config.yaml
n_layer: 9
d_model: 192
n_experts: 128
experts_per_token: 6
d_expert: 112
d_shared_expert: 0
activation: "squared_relu"
moe_layers: [1, 2, 3, 4, 5, 6, 7, 8]
router_score: "softmax"
normalize_top_k: false
routed_scale: 1.0
balance_loss: 0.00319
balance_bias: false
init_std_router: 0.0184
lr_router: 0.00103
vocab_size: 4096
norm: "rmsnorm"
norm_eps: 1e-05
tie_embeddings: "early"
optimizer: "soap_variant"
lr: 0.0044
beta1: 0.95
beta2: 0.95
grad_clip: 0.5
batch_tokens: [32768, 65536, 98304]
seq_len: 2048
train_tokens: 484200000
steps: 7547
dataset: "wikipedia_en"
Below are experts of layer 2 (counted from 0) of a mixture-of-experts language model. Rows are named router (the router's row for the expert), down (a neuron's output weights, with its number) and show model dimensions 0-191. Each number is 50 + 12 x the weight over its row's rms, rounded and kept within 0 to 99.
Before each expert's rows: "comes before" lists some tokens at least twice as common just after its tokens as in all text. This comes from a sample of Wikipedia text that the model never trained on. Tokens count by the router's weight.

# expert 40
comes before: " |", "%", "–", " |\n", ")", ","
router:65 47 48 36 51 40 52 71 58 50 61 45 38 46 44 54 56 55 67 25 60 73 69 62 61 48 54 56 51 55 58 55 55 69 26 27 55 54 55 32 69 44 55 18 39 56 59 53 63 38 58 35 61 50 33 30 35 72 67 40 38 53 35 49 36 54 48 26 39 77 55 51 61 50 66 45 35 52 67 39 51 57 37 63 51 48 59 45 70 47 68 68 76 56 37 46 58 53 37 45 52 47 61 43 42 49 48 49 62 32 25 49 52 63 69 48 55 53 39 46 44 68 62 73 58 49 60 44 47 40 42 47 17 50 49 66 41 37 46 52 39 56 56 46 64 49 47 36 43 43 57 43 49 63 47 40 43 53 39 71 61 61 44 38 44 54 31 58 67 80 66 64 43 62 66 36 35 30 67 57 45 50 28 58 44 64 40 55 57 45 56 59
down0:38 40 39 51 35 41 61 39 49 50 41 54 57 58 51 41 53 62 50 57 49 48 56 33 40 48 45 46 58 45 52 65 46 56 44 39 43 56 50 32 58 45 66 62 57 49 45 54 31 57 69 42 47 44 68 36 44 67 54 41 52 81 25 60 14 51 45 69 49 61 64 42 45 43 36 54 48 51 45 50 44 49 46 37 60 42 73 61 67 41 46 29 65 41 48 65 53 52 63 54 32 43 50 47 51 25 44 45 30 51 75 57 62 40 82 50 59 83 38 26 29 62 37 57 71 43 42 42 43 39 57 42 71 55 43 53 36 49 49 45 47 45 56 51 66 35 51 43 32 34 34 39 43 57 49 52 77 28 40 42 59 26 53 28 51 51 47 72 66 69 47 46 55 52 61 57 40 51 50 44 38 56 48 45 61 43 51 39 42 59 90 66
down1:50 52 55 34 37 67 42 71 45 36 62 51 37 40 42 38 72 63 42 29 67 52 51 50 55 62 67 33 52 61 44 68 33 56 43 48 42 60 60 51 43 28 60 49 41 53 61 63 20 54 51 43 40 40 47 71 55 38 42 80 53 39 67 69 50 38 36 46 40 35 42 30 37 65 30 60 54 30 61 49 47 52 67 74 52 60 44 30 38 52 67 44 47 40 75 58 40 53 39 40 67 53 58 29 43 48 47 50 76 39 57 58 35 55 53 67 45 38 63 48 56 54 43 20 39 46 48 75 38 51 55 42 66 34 42 33 58 53 44 46 46 38 35 38 56 50 26 60 58 46 40 34 54 63 20 61 35 63 44 44 55 48 54 50 59 37 45 41 42 49 36 43 56 75 46 36 63 50 55 65 56 47 63 36 48 44 38 65 50 56 50 35
down2:50 43 46 68 48 39 64 57 48 47 61 44 55 54 58 52 37 53 54 51 34 43 47 64 31 46 46 46 59 63 63 50 55 68 36 44 70 36 66 77 52 50 22 26 83 39 61 40 45 31 55 46 60 42 58 41 49 36 44 63 25 45 47 58 59 57 45 52 43 73 56 49 55 57 38 63 50 48 47 41 60 71 45 65 61 68 51 48 28 47 65 62 46 66 59 43 59 43 47 58 51 35 90 58 49 38 34 57 64 56 67 56 42 65 53 46 55 40 53 41 48 47 39 17 32 43 36 49 49 35 66 24 72 65 53 34 46 41 48 58 48 37 42 40 53 41 45 62 54 44 67 67 57 63 55 68 21 50 56 49 65 45 56 38 51 60 46 49 54 74 72 63 43 52 45 48 70 63 51 50 63 25 26 48 53 61 41 48 43 53 55 45

# expert 82
comes before: " to", " in", " by", " the", " as", " a"
router:59 55 29 65 53 54 41 68 44 43 71 66 46 46 48 68 71 57 31 39 41 59 58 49 55 44 76 30 51 68 58 43 44 49 64 52 52 64 35 38 39 59 32 46 60 60 34 49 46 75 39 57 69 52 79 50 69 52 54 42 54 45 52 60 47 72 74 39 49 49 43 44 29 63 26 48 32 45 41 65 62 38 43 44 65 61 61 41 49 60 46 50 38 40 51 45 59 71 65 23 58 55 51 45 45 50 59 54 30 70 50 24 61 48 53 51 44 62 54 40 50 53 61 32 42 48 62 67 62 56 44 60 62 54 57 49 50 57 29 68 56 64 58 61 56 43 36 37 44 80 52 25 47 48 45 75 57 53 36 62 31 59 38 63 59 35 38 56 38 38 59 49 31 42 37 35 53 56 52 60 51 57 41 53 68 74 56 56 40 36 63 62
down0:57 48 67 53 65 24 48 35 55 70 58 54 64 49 45 38 55 33 50 43 55 45 58 48 27 52 39 56 53 44 44 41 39 55 52 43 36 58 72 19 30 41 47 39 54 63 72 45 47 43 67 57 52 28 48 58 46 48 27 55 43 46 51 62 56 62 29 72 65 35 54 57 52 62 56 74 58 50 57 39 56 48 45 37 47 24 56 35 53 47 40 81 57 57 56 49 32 43 63 43 61 48 39 37 53 48 75 41 57 54 53 63 47 59 62 41 72 55 65 44 59 56 49 55 56 66 23 32 47 47 33 37 36 48 24 47 51 50 70 76 61 52 21 47 51 54 64 44 49 51 38 57 53 74 61 48 55 47 46 62 58 57 58 47 48 52 62 68 46 34 43 39 54 61 35 22 54 33 65 35 59 45 34 35 73 47 24 49 47 59 55 50
down1:50 64 37 59 52 54 61 65 47 46 62 36 54 44 41 67 57 40 72 36 65 54 57 54 55 54 25 40 36 70 39 54 55 52 62 41 22 61 27 49 33 54 46 40 43 38 44 42 71 51 42 52 68 50 25 63 61 23 75 43 57 45 45 49 52 42 51 40 43 89 42 38 36 43 14 61 57 56 37 47 42 50 65 26 30 54 49 49 47 25 55 67 52 51 42 51 37 47 33 53 54 48 41 39 63 73 48 37 55 47 56 55 34 60 53 32 59 59 37 59 45 36 51 49 57 49 73 41 56 40 47 50 38 49 50 34 41 57 38 64 45 35 36 58 55 38 41 47 46 95 41 37 54 51 48 50 34 56 36 50 38 53 24 57 68 63 50 53 41 50 36 45 63 60 53 50 59 61 40 50 44 53 25 42 59 52 61 53 37 47 52 49
down2:46 17 51 51 58 63 37 31 49 48 63 36 51 73 54 39 55 32 45 43 53 61 54 40 31 64 58 57 48 54 53 46 45 34 61 32 46 48 50 62 28 52 63 40 31 52 71 56 70 28 64 50 59 48 48 24 48 58 47 40 36 53 61 49 37 67 57 50 79 51 53 46 50 46 47 64 60 35 45 52 22 43 26 57 37 43 69 58 59 57 54 73 60 45 49 25 50 48 64 57 60 56 43 54 39 63 63 37 54 37 48 64 52 63 36 58 57 45 39 34 50 46 30 86 54 40 70 58 36 69 56 47 59 42 48 65 43 39 65 53 50 44 48 54 50 53 68 41 59 43 59 48 64 66 64 63 53 69 54 55 39 61 62 36 45 54 50 64 65 64 37 63 52 44 54 49 66 53 53 38 32 34 56 53 69 51 68 84 36 44 60 36

# expert 60
comes before: " |", "0", "–", "1", " |\n", ";"
router:37 53 68 43 35 47 63 54 45 62 57 48 42 62 40 51 31 36 53 30 66 42 42 55 41 35 54 59 55 55 54 49 39 68 44 34 63 45 56 52 48 17 47 38 45 50 46 45 51 32 66 41 65 72 59 41 46 66 54 61 61 62 26 50 51 43 56 49 52 85 61 51 70 47 80 46 41 57 56 43 53 63 48 66 44 27 50 39 46 31 64 53 56 43 74 48 62 36 17 54 57 31 43 36 34 55 52 37 56 41 37 63 51 66 69 51 57 64 49 42 45 25 47 71 65 70 61 29 32 35 47 59 42 45 34 36 41 58 63 59 45 41 66 34 56 46 50 42 39 24 50 64 36 46 34 60 49 55 58 60 67 53 52 41 65 48 50 52 62 40 55 55 22 36 51 44 42 59 48 51 59 50 25 50 52 59 36 42 46 52 30 57
down0:77 54 66 61 47 68 33 58 36 53 72 41 58 52 63 50 60 48 55 69 54 64 62 39 40 44 63 53 29 62 51 54 60 44 70 57 52 41 48 62 41 34 36 26 53 59 52 63 54 55 56 48 50 44 73 52 59 66 39 23 59 43 55 46 58 43 42 61 72 69 24 35 48 46 59 40 56 46 52 45 24 41 57 63 50 25 45 45 63 54 38 54 56 44 28 53 33 44 65 54 55 61 61 38 51 60 60 58 53 64 33 65 34 61 50 58 65 47 56 58 49 42 52 47 50 35 56 55 36 65 63 50 51 49 61 26 49 56 69 26 22 40 49 62 50 38 55 38 46 66 52 56 60 63 58 32 41 64 43 59 61 47 68 40 32 79 58 52 40 64 38 61 55 49 49 58 50 38 47 58 54 65 61 32 42 52 70 63 65 72 41 85
down1:63 39 33 39 69 47 30 45 56 62 51 47 56 60 55 66 53 47 26 43 46 54 32 51 56 46 72 39 58 47 50 59 71 69 62 48 49 44 66 53 51 38 52 37 53 77 58 66 66 46 51 69 49 39 38 48 70 50 61 54 42 39 38 39 42 50 45 50 52 57 60 22 57 70 59 48 39 51 56 45 74 61 70 49 61 60 35 48 51 65 62 78 66 56 47 55 50 66 26 42 70 50 57 58 55 52 53 58 61 54 61 39 24 59 44 50 39 53 50 76 53 53 63 68 72 53 50 49 62 40 60 46 32 20 62 64 64 70 60 46 53 70 56 56 52 39 44 72 37 64 48 52 51 42 54 40 52 54 57 37 80 38 49 42 47 69 48 66 48 19 69 57 58 49 38 53 46 67 68 65 57 52 27 61 36 60 56 62 52 51 56 47
down2:71 72 45 40 56 42 45 42 47 78 51 71 43 55 31 46 76 31 52 39 55 64 53 50 55 61 39 28 61 51 46 41 50 45 71 33 30 62 66 37 49 78 39 40 65 52 48 70 50 80 51 51 54 47 59 42 54 74 48 53 52 34 47 31 44 47 55 46 42 56 31 38 66 53 36 47 58 30 32 30 41 43 55 49 36 40 54 45 43 40 49 63 37 54 38 50 49 59 51 55 48 49 75 44 41 49 59 68 67 53 53 37 41 48 50 63 46 39 39 43 29 53 59 63 68 57 69 58 43 54 49 37 64 68 30 67 59 33 74 73 72 49 51 47 59 17 66 59 38 33 46 37 44 47 36 52 54 56 39 35 46 50 37 56 45 45 42 45 38 47 46 48 39 51 48 51 62 65 80 49 63 54 62 48 45 67 43 70 57 55 49 54

# expert 108
comes before: " ", " |", "0", ".", " |\n", "1"
router:46 55 65 29 53 36 36 50 46 40 64 38 46 58 41 43 47 49 45 49 69 50 52 45 65 42 61 43 53 60 51 42 30 51 25 26 57 27 70 36 47 57 69 32 37 82 44 57 45 38 60 43 41 43 47 34 24 62 58 66 58 41 47 59 29 39 78 30 32 82 58 40 78 50 65 60 48 60 62 56 59 66 56 40 33 43 39 43 63 45 65 52 66 46 53 43 45 36 21 38 34 41 60 52 39 57 45 58 63 40 41 59 56 47 55 35 57 50 51 42 50 30 52 63 51 59 53 54 36 49 33 60 50 61 53 54 39 47 43 43 41 24 42 47 46 32 34 59 38 37 67 67 40 64 36 46 51 45 42 67 48 37 36 37 52 60 25 57 57 47 40 59 37 63 62 45 40 56 61 57 65 45 38 65 37 51 40 31 70 43 43 53
down0:49 38 57 38 28 45 51 45 63 60 49 48 51 54 47 59 55 30 49 55 36 45 48 42 57 52 55 51 49 38 64 43 62 48 75 62 32 60 41 48 60 69 52 65 54 33 63 44 61 56 43 60 42 46 56 70 25 42 44 40 48 53 34 41 49 51 45 59 37 42 39 69 39 59 46 73 54 53 57 50 31 45 38 58 28 34 31 57 76 33 30 48 48 55 43 41 52 50 40 44 29 71 32 33 41 53 45 62 36 48 35 35 66 37 55 47 51 50 45 48 26 48 46 51 50 40 47 35 44 57 62 35 50 56 28 60 36 40 43 64 59 44 54 50 58 56 65 40 35 58 47 23 69 31 52 53 33 80 66 37 42 66 38 49 37 36 52 68 60 59 44 51 72 46 73 49 40 31 42 43 52 38 62 28 55 88 36 65 57 59 47 32
down1:61 45 48 52 55 59 14 54 34 50 59 48 54 27 50 46 62 87 48 57 60 36 64 46 46 48 76 59 51 60 55 69 51 43 41 54 72 44 50 50 44 34 42 27 69 38 35 68 48 50 47 34 40 32 44 36 48 80 43 23 44 41 52 36 50 43 46 47 37 66 40 52 41 48 43 61 46 51 49 30 54 30 36 59 64 44 40 40 60 52 36 33 55 68 70 62 46 42 51 67 61 46 30 38 39 43 66 69 58 50 59 58 54 65 53 74 56 49 60 47 50 64 48 41 45 43 53 57 59 33 69 56 59 62 46 37 43 33 45 57 59 36 25 28 38 64 51 45 49 76 51 55 55 46 41 37 38 51 66 35 63 61 44 19 48 49 61 60 50 21 55 46 68 45 55 43 53 34 58 36 59 48 47 60 57 52 41 41 62 49 66 48
down2:69 63 41 37 50 63 40 30 55 44 59 56 57 30 51 70 66 66 56 45 35 41 46 51 53 47 35 34 54 44 48 33 28 32 59 35 52 31 56 54 59 39 41 57 54 53 40 60 55 54 48 57 77 56 46 50 42 39 36 34 57 41 45 24 45 63 47 24 57 35 59 62 42 61 42 40 63 29 46 48 41 23 26 47 42 57 34 58 44 68 38 46 48 80 35 49 52 47 54 55 44 50 32 35 37 41 52 61 62 66 36 59 32 35 35 47 69 40 26 43 35 69 54 42 39 47 39 53 42 51 37 39 49 54 45 33 32 55 53 44 79 59 49 46 44 48 56 41 46 64 28 35 58 41 44 61 55 62 73 48 38 53 46 51 63 50 59 63 54 37 65 54 43 17 41 25 42 62 46 65 38 48 61 62 44 40 49 54 34 64 63 55

# expert 24
comes before: ",", " to", " of", " and", " in", "\n"
router:70 57 31 47 32 46 51 55 44 42 43 49 28 36 59 38 52 60 30 52 65 52 55 68 41 41 66 43 56 33 40 39 61 43 64 62 48 62 51 16 53 72 38 40 65 73 45 55 36 44 55 33 64 50 40 28 48 63 37 71 39 43 48 47 46 70 32 50 81 44 51 42 46 73 32 38 67 58 32 46 44 62 51 53 53 47 53 40 54 44 46 51 41 44 76 59 45 65 62 45 46 47 47 42 58 45 58 67 46 58 42 47 40 51 52 33 57 41 61 56 31 48 52 37 68 49 40 64 31 53 67 44 44 56 43 44 47 43 43 52 74 80 44 69 62 26 35 50 46 59 34 31 38 46 50 63 55 34 36 44 38 71 55 30 55 59 45 54 53 38 73 16 33 61 42 45 35 49 35 49 45 44 36 43 53 56 62 57 57 59 48 46
down11:69 41 30 32 54 56 42 46 45 53 33 57 57 65 39 41 63 73 63 36 59 53 47 50 54 52 46 37 32 59 41 38 54 40 63 46 28 51 70 40 32 51 62 58 40 53 70 65 36 48 48 36 46 51 40 42 68 52 70 23 35 38 44 41 60 24 34 43 64 35 38 44 61 40 54 57 39 57 43 41 60 40 46 41 69 35 59 52 35 53 55 43 51 19 64 65 59 57 69 55 57 48 39 46 66 36 41 56 41 48 63 74 30 57 50 37 52 39 61 72 52 60 48 42 38 50 64 42 49 44 47 66 62 19 39 40 57 40 67 72 50 79 54 40 52 35 39 68 38 67 50 47 51 56 45 57 33 62 61 59 53 51 46 65 54 45 37 40 52 54 43 57 78 28 51 71 38 47 42 43 33 58 54 45 38 69 53 44 37 52 35 55
down12:42 43 36 42 49 44 59 40 39 38 59 30 42 51 56 46 45 30 50 44 59 45 45 53 60 58 37 30 56 48 50 43 32 65 38 58 49 48 50 44 71 65 35 35 31 73 51 49 56 46 43 50 51 49 44 23 50 44 42 41 67 63 43 27 37 64 51 56 53 62 77 58 31 41 52 44 59 41 42 29 26 63 55 64 49 33 63 33 56 70 59 49 54 45 52 50 67 44 43 35 78 33 64 65 58 67 36 57 43 54 27 23 74 54 30 24 47 67 45 33 55 38 33 43 58 41 44 54 54 56 48 43 30 60 58 52 46 46 55 56 64 40 67 41 50 64 47 51 37 51 55 56 47 51 65 38 62 40 54 46 55 47 21 40 67 64 68 79 61 38 57 53 55 50 67 65 63 24 48 39 63 57 56 42 53 52 54 21 46 45 46 43
down13:56 39 43 62 52 48 41 50 20 54 49 34 43 50 64 55 43 59 39 44 49 48 33 52 39 43 58 41 36 50 59 64 52 66 55 58 53 51 50 43 34 61 40 29 35 16 45 42 38 53 24 49 38 55 58 46 55 51 66 67 50 45 61 55 63 49 67 59 59 68 36 23 62 46 41 70 30 50 26 46 49 58 55 29 55 39 78 51 39 33 43 38 45 35 51 83 63 55 52 20 62 42 40 59 72 28 55 41 49 48 36 67 49 36 36 49 47 66 65 68 71 50 57 42 51 46 54 59 54 38 53 37 37 67 59 59 38 55 66 40 33 62 54 58 62 42 53 46 52 63 46 56 46 38 40 36 26 52 53 45 44 41 48 42 27 60 44 47 40 46 62 57 33 52 65 56 59 35 38 59 42 50 58 56 33 59 32 69 58 61 32 71

# expert 102
comes before: " |", "–", ",", ".", "0", ")"
router:47 50 74 49 39 48 37 45 41 42 62 49 47 52 43 49 64 49 39 54 75 58 39 67 57 44 56 53 60 67 45 43 49 50 22 41 61 51 54 44 64 33 69 36 26 59 39 52 50 44 35 52 68 36 48 27 24 65 69 55 58 49 40 66 37 39 54 34 29 60 55 47 54 57 63 50 53 53 71 52 61 55 31 44 26 41 30 48 63 32 50 58 55 31 47 41 49 43 27 48 59 39 57 52 51 72 33 43 50 64 37 54 50 45 48 39 67 44 52 43 49 39 65 65 63 70 55 32 42 28 44 67 49 37 59 56 50 68 41 61 40 37 59 42 54 54 23 54 43 29 58 69 36 68 39 43 52 66 54 72 59 61 61 50 44 61 54 54 46 49 42 41 26 57 70 41 32 31 51 63 55 53 27 69 55 54 31 47 38 32 60 58
down0:48 56 47 67 63 73 46 60 48 49 57 57 46 28 65 61 33 30 65 74 42 66 50 59 50 39 59 53 58 30 44 49 58 46 61 33 82 38 64 51 47 57 64 47 49 57 60 38 74 39 25 54 46 59 55 64 23 48 59 48 62 51 51 33 53 60 37 46 68 53 59 54 53 50 44 51 56 29 29 69 37 60 56 37 49 43 39 51 53 62 61 43 37 53 52 58 22 46 58 69 24 63 38 48 44 48 58 54 44 32 50 76 39 53 29 55 48 35 39 36 75 60 32 43 46 37 55 39 56 64 50 78 52 32 53 34 51 34 56 51 42 40 46 46 43 55 57 66 37 61 37 56 38 47 48 36 63 46 34 43 44 41 54 43 47 73 55 53 53 22 43 44 63 55 72 52 57 48 51 76 52 35 37 45 38 33 35 64 42 55 60 62
down1:52 50 54 47 54 75 50 69 51 40 53 66 57 41 38 52 41 34 48 44 45 63 58 38 57 73 63 42 44 47 43 58 61 45 45 26 26 52 44 47 50 22 54 49 45 63 58 38 50 47 44 76 55 52 64 58 48 48 51 52 54 37 54 60 51 29 63 50 58 31 43 56 33 63 44 43 41 82 50 50 54 52 44 40 50 51 39 39 46 55 50 56 55 41 35 30 45 44 48 43 58 35 56 49 41 47 39 39 51 38 46 73 25 36 55 76 48 60 43 46 40 61 62 56 74 47 73 18 43 58 71 27 61 39 55 38 51 55 42 46 17 48 46 39 38 37 42 62 49 35 45 57 61 51 35 58 38 38 41 29 42 70 43 44 45 45 54 31 50 75 43 79 57 61 44 56 51 68 38 32 49 31 58 69 44 42 58 37 46 29 24 53
down2:51 63 36 52 53 30 73 38 36 41 58 70 60 45 59 60 68 72 66 71 72 58 74 53 54 43 58 49 58 47 60 33 41 53 42 53 46 73 51 74 60 54 38 24 64 53 25 14 60 67 31 53 58 55 51 34 46 44 39 37 50 34 64 68 56 30 58 57 61 60 33 57 53 36 43 60 63 60 43 39 34 55 28 49 52 52 66 65 34 72 52 53 55 47 21 35 53 43 64 62 60 43 54 51 47 69 43 45 36 41 52 59 45 69 52 68 54 42 54 54 61 51 48 49 21 55 48 60 51 64 61 31 48 46 39 66 52 52 63 40 42 51 54 54 54 58 52 43 63 58 66 58 48 32 43 50 25 46 55 46 37 50 27 38 43 52 61 50 41 59 44 39 34 69 47 63 48 60 53 52 43 48 50 69 68 69 55 56 36 46 60 61

# expert 42
comes before: ",", " in", " that", " to", " of", " and"
router:58 50 23 64 72 27 37 44 29 53 67 45 41 50 54 26 52 42 67 32 39 63 57 76 66 30 57 47 50 36 35 35 40 57 68 48 36 48 56 41 53 72 47 33 53 58 55 58 31 58 67 48 58 63 36 40 28 49 59 41 52 55 32 50 63 60 59 55 46 59 55 44 28 70 21 52 50 49 48 56 46 46 42 69 64 45 55 32 39 50 60 49 34 65 43 46 77 59 70 65 46 30 59 55 53 52 53 66 36 53 56 39 61 33 44 54 50 47 48 53 50 65 53 37 43 59 50 52 26 52 32 41 42 49 44 57 52 75 36 64 72 60 53 78 55 56 27 57 63 56 68 39 47 42 67 62 70 47 53 77 48 59 34 67 58 42 59 55 33 49 68 54 60 47 45 45 41 65 67 47 56 49 42 57 51 63 53 40 56 39 54 41
down11:52 54 62 59 41 68 47 60 69 54 63 33 52 61 35 60 63 56 70 50 55 60 56 51 44 36 61 39 74 35 40 53 52 45 54 68 51 52 33 56 26 73 42 66 57 40 50 62 40 24 59 41 55 39 32 51 38 48 45 38 56 39 53 38 61 34 48 31 48 72 60 59 54 51 80 61 48 29 52 76 46 49 53 58 47 38 43 68 70 41 54 76 44 46 46 62 51 43 52 60 35 74 66 45 43 49 69 43 46 28 41 69 67 53 45 50 56 41 38 39 80 38 57 39 52 69 57 54 55 57 60 44 56 45 58 28 37 64 61 58 57 55 49 48 47 48 51 63 76 47 40 79 48 49 45 53 52 51 70 49 25 60 43 48 57 44 53 35 69 54 43 58 58 42 50 41 39 51 25 58 40 40 39 57 38 56 35 14 45 47 47 58
down12:47 47 32 60 19 53 48 74 44 35 64 62 37 51 40 69 59 33 42 62 53 48 69 65 42 49 54 26 73 55 44 64 60 48 48 31 53 34 51 40 45 76 42 77 58 58 45 51 46 13 31 43 51 65 59 45 57 60 47 50 56 52 67 58 51 52 53 60 56 45 57 50 49 26 57 47 41 78 47 57 50 66 50 58 61 67 55 72 58 68 48 50 59 54 51 70 44 54 29 74 57 67 54 51 38 56 54 64 50 39 46 60 40 59 91 45 42 56 62 56 61 52 43 75 54 51 51 52 46 39 80 52 45 41 47 31 69 54 47 53 60 42 41 47 47 35 52 68 66 56 50 64 48 43 49 44 47 62 62 49 21 47 37 59 59 61 55 37 50 52 63 54 70 65 55 63 52 74 43 58 64 36 38 44 45 46 52 60 53 36 48 60
down13:37 50 82 43 39 41 36 45 33 64 56 46 49 60 48 73 54 35 40 30 48 45 45 41 35 52 30 45 51 73 51 43 42 55 40 32 56 46 34 39 75 47 43 42 49 64 35 55 43 76 59 40 61 38 64 48 73 54 49 52 56 41 68 39 42 51 47 55 62 57 48 35 65 57 45 56 60 69 51 57 53 30 48 59 49 53 81 42 62 52 47 64 51 50 37 44 37 38 69 55 45 51 57 52 41 66 39 46 74 50 51 33 67 29 28 48 69 49 56 27 51 54 52 32 50 52 61 40 63 56 59 50 36 50 51 62 25 48 58 62 50 46 60 47 36 47 48 52 63 18 49 44 62 47 45 57 43 74 16 45 63 44 57 45 47 57 73 47 66 55 80 60 56 57 45 38 43 44 51 54 35 58 67 61 62 58 32 53 70 30 60 41

# expert 26
comes before: " ", " Win", "|", " Total", " L", "ed"
router:61 58 35 72 53 41 39 55 46 61 57 60 49 79 45 69 60 28 39 31 52 54 50 38 80 69 43 55 54 61 34 42 16 58 46 19 64 43 52 59 59 54 52 47 44 57 41 57 57 35 51 60 55 65 30 35 42 65 50 38 46 40 50 50 52 45 43 30 50 59 52 37 62 18 40 48 34 40 36 48 67 47 57 67 60 52 64 33 42 54 65 57 56 29 37 42 51 68 43 30 32 38 39 43 50 62 26 47 30 41 62 75 50 76 46 62 39 53 32 44 64 48 64 53 39 63 37 52 39 47 51 30 38 47 31 56 47 53 36 59 44 57 38 51 63 48 44 55 60 42 40 29 51 51 44 57 45 41 36 42 63 31 36 51 64 63 42 66 49 66 55 56 58 62 52 62 48 33 63 55 39 56 42 25 35 53 49 56 43 65 54 52
down0:51 31 61 56 49 45 57 46 47 50 57 54 41 75 42 67 52 40 31 39 44 47 31 36 60 35 40 44 55 29 45 69 77 35 57 61 46 62 67 30 47 35 56 39 39 48 63 62 55 39 57 39 45 58 54 50 37 52 59 53 67 72 36 26 61 75 56 59 54 59 53 33 42 47 57 50 65 62 56 49 44 59 56 77 34 53 58 40 51 50 42 61 64 40 62 40 75 75 50 68 65 51 69 45 54 55 32 48 61 40 53 26 61 48 38 65 60 32 44 72 42 50 45 46 49 49 47 49 70 44 73 53 54 66 35 37 31 76 47 77 67 47 41 39 57 46 67 48 57 36 82 34 39 47 44 30 42 44 55 64 53 52 23 43 46 62 48 60 50 57 68 40 52 53 44 58 36 57 52 45 55 61 30 55 47 61 56 53 67 48 47 48
down1:63 57 37 47 35 40 43 50 41 40 53 36 31 49 78 82 59 47 76 64 56 59 46 46 46 79 29 26 64 57 45 46 55 69 39 54 29 39 53 46 42 41 30 53 50 45 29 42 50 62 51 45 50 62 57 45 54 50 44 40 52 39 40 47 55 47 63 61 48 65 55 53 69 43 59 39 54 43 38 33 68 59 54 67 52 55 51 36 42 30 55 57 46 71 66 50 48 64 58 42 36 34 54 50 40 64 66 46 34 54 49 52 50 66 39 49 55 40 52 66 25 28 36 49 36 50 46 29 60 70 52 59 55 53 44 48 39 41 45 57 47 48 45 46 33 28 47 51 60 26 60 52 43 59 78 68 56 57 33 26 72 39 67 35 54 58 64 60 19 33 51 63 41 66 52 40 47 29 41 54 48 65 64 29 39 39 51 54 50 59 54 49
down2:51 52 45 46 57 37 50 41 63 54 44 55 35 42 52 29 43 28 70 56 51 73 70 51 48 51 66 33 71 49 37 57 40 44 66 42 43 59 44 41 47 70 52 39 46 31 46 56 43 43 52 54 41 60 44 62 49 53 64 72 48 54 73 48 56 40 43 44 71 62 46 50 36 66 41 41 50 45 55 52 46 16 32 61 54 55 59 48 47 42 46 36 29 57 36 44 59 62 58 39 50 56 61 56 56 52 46 42 60 30 61 62 44 53 39 34 55 56 57 34 57 43 70 25 45 59 71 45 34 44 39 49 44 60 55 41 22 51 54 30 60 66 50 54 68 50 63 37 37 63 49 58 62 58 52 74 63 24 35 46 52 74 63 50 41 77 50 37 70 44 42 58 60 18 56 43 42 56 49 48 49 41 71 65 38 28 59 45 55 26 74 36

# expert 49
comes before: "201", "1", "200", "0", "2", "202"
router:62 48 69 37 37 51 69 49 37 62 56 40 60 60 34 64 17 39 44 51 63 56 34 47 44 62 71 55 76 70 68 58 54 40 45 44 49 32 38 43 39 34 56 46 58 46 29 58 43 24 77 47 42 38 44 36 38 64 53 45 65 34 59 59 47 44 46 46 49 64 45 34 46 54 56 38 49 57 66 45 72 60 35 40 65 46 46 59 66 41 65 42 36 42 60 41 53 56 36 69 70 29 62 53 36 48 60 35 73 52 67 40 47 48 69 56 54 57 35 38 39 44 40 57 44 43 65 49 36 27 42 49 34 47 53 35 35 62 61 27 36 48 41 27 52 40 60 42 53 49 52 59 48 58 36 63 35 45 62 53 54 73 55 34 53 62 44 58 50 63 64 46 41 54 52 30 23 54 50 65 65 43 26 62 66 63 42 35 40 54 48 45
down0:45 48 33 59 44 58 55 57 40 57 62 29 52 44 40 48 56 42 42 78 68 58 56 59 56 55 52 54 40 68 62 50 64 46 39 54 59 63 70 50 30 60 43 43 82 49 54 52 64 00 68 59 62 41 61 41 57 52 61 34 38 41 42 59 56 55 52 57 43 53 58 53 37 52 39 51 55 35 40 30 39 66 46 49 50 44 35 26 39 42 61 65 42 35 49 56 44 59 37 56 38 48 57 29 48 38 49 45 50 72 55 48 43 58 66 52 47 34 50 52 36 49 64 51 59 70 56 48 49 63 37 33 28 68 39 37 30 35 53 65 52 28 51 54 55 35 57 40 44 38 44 54 66 47 58 63 37 52 48 56 58 49 33 56 31 60 61 42 36 79 48 41 47 48 59 51 08 52 57 54 73 71 65 63 58 53 42 43 53 44 51 65
down1:54 46 51 57 56 51 46 63 30 46 63 33 67 56 43 73 37 52 47 57 61 44 52 35 21 40 52 59 45 52 68 49 43 44 65 39 40 49 60 51 44 28 70 51 46 55 51 56 45 54 41 39 34 48 51 43 63 26 57 63 37 56 63 40 31 31 33 50 62 39 31 51 47 41 43 41 64 33 47 58 45 47 39 70 56 47 42 54 45 52 50 50 78 27 44 37 52 59 58 68 59 64 59 42 47 56 43 77 55 56 63 38 48 52 70 40 54 51 34 58 43 53 41 52 75 20 36 55 39 43 61 58 43 60 52 59 51 44 54 53 39 47 62 33 48 40 47 50 67 34 49 32 39 31 61 32 47 41 36 21 56 63 63 47 57 35 79 65 27 64 70 44 73 78 45 60 63 45 53 42 52 50 54 45 73 56 34 32 58 47 56 29
down2:53 24 40 50 56 36 45 57 31 40 44 48 50 42 43 42 45 38 53 55 66 43 47 74 43 41 62 59 37 33 48 44 56 51 63 60 62 45 29 28 42 30 58 35 31 50 31 57 46 43 54 52 32 41 26 47 71 55 74 42 42 42 73 41 43 61 38 53 51 39 80 49 64 64 33 41 47 35 39 57 57 71 50 54 75 49 48 43 34 58 62 38 58 60 40 64 63 55 50 45 51 60 61 55 45 41 45 54 68 41 35 33 61 58 31 32 39 53 40 87 41 66 38 24 44 55 59 46 73 43 41 31 48 58 30 35 49 49 57 54 69 65 48 41 50 56 63 27 44 75 54 55 42 30 45 34 60 42 41 52 53 35 44 23 63 35 46 65 49 56 45 58 46 54 54 42 40 44 62 52 47 45 35 51 51 60 58 40 55 35 43 55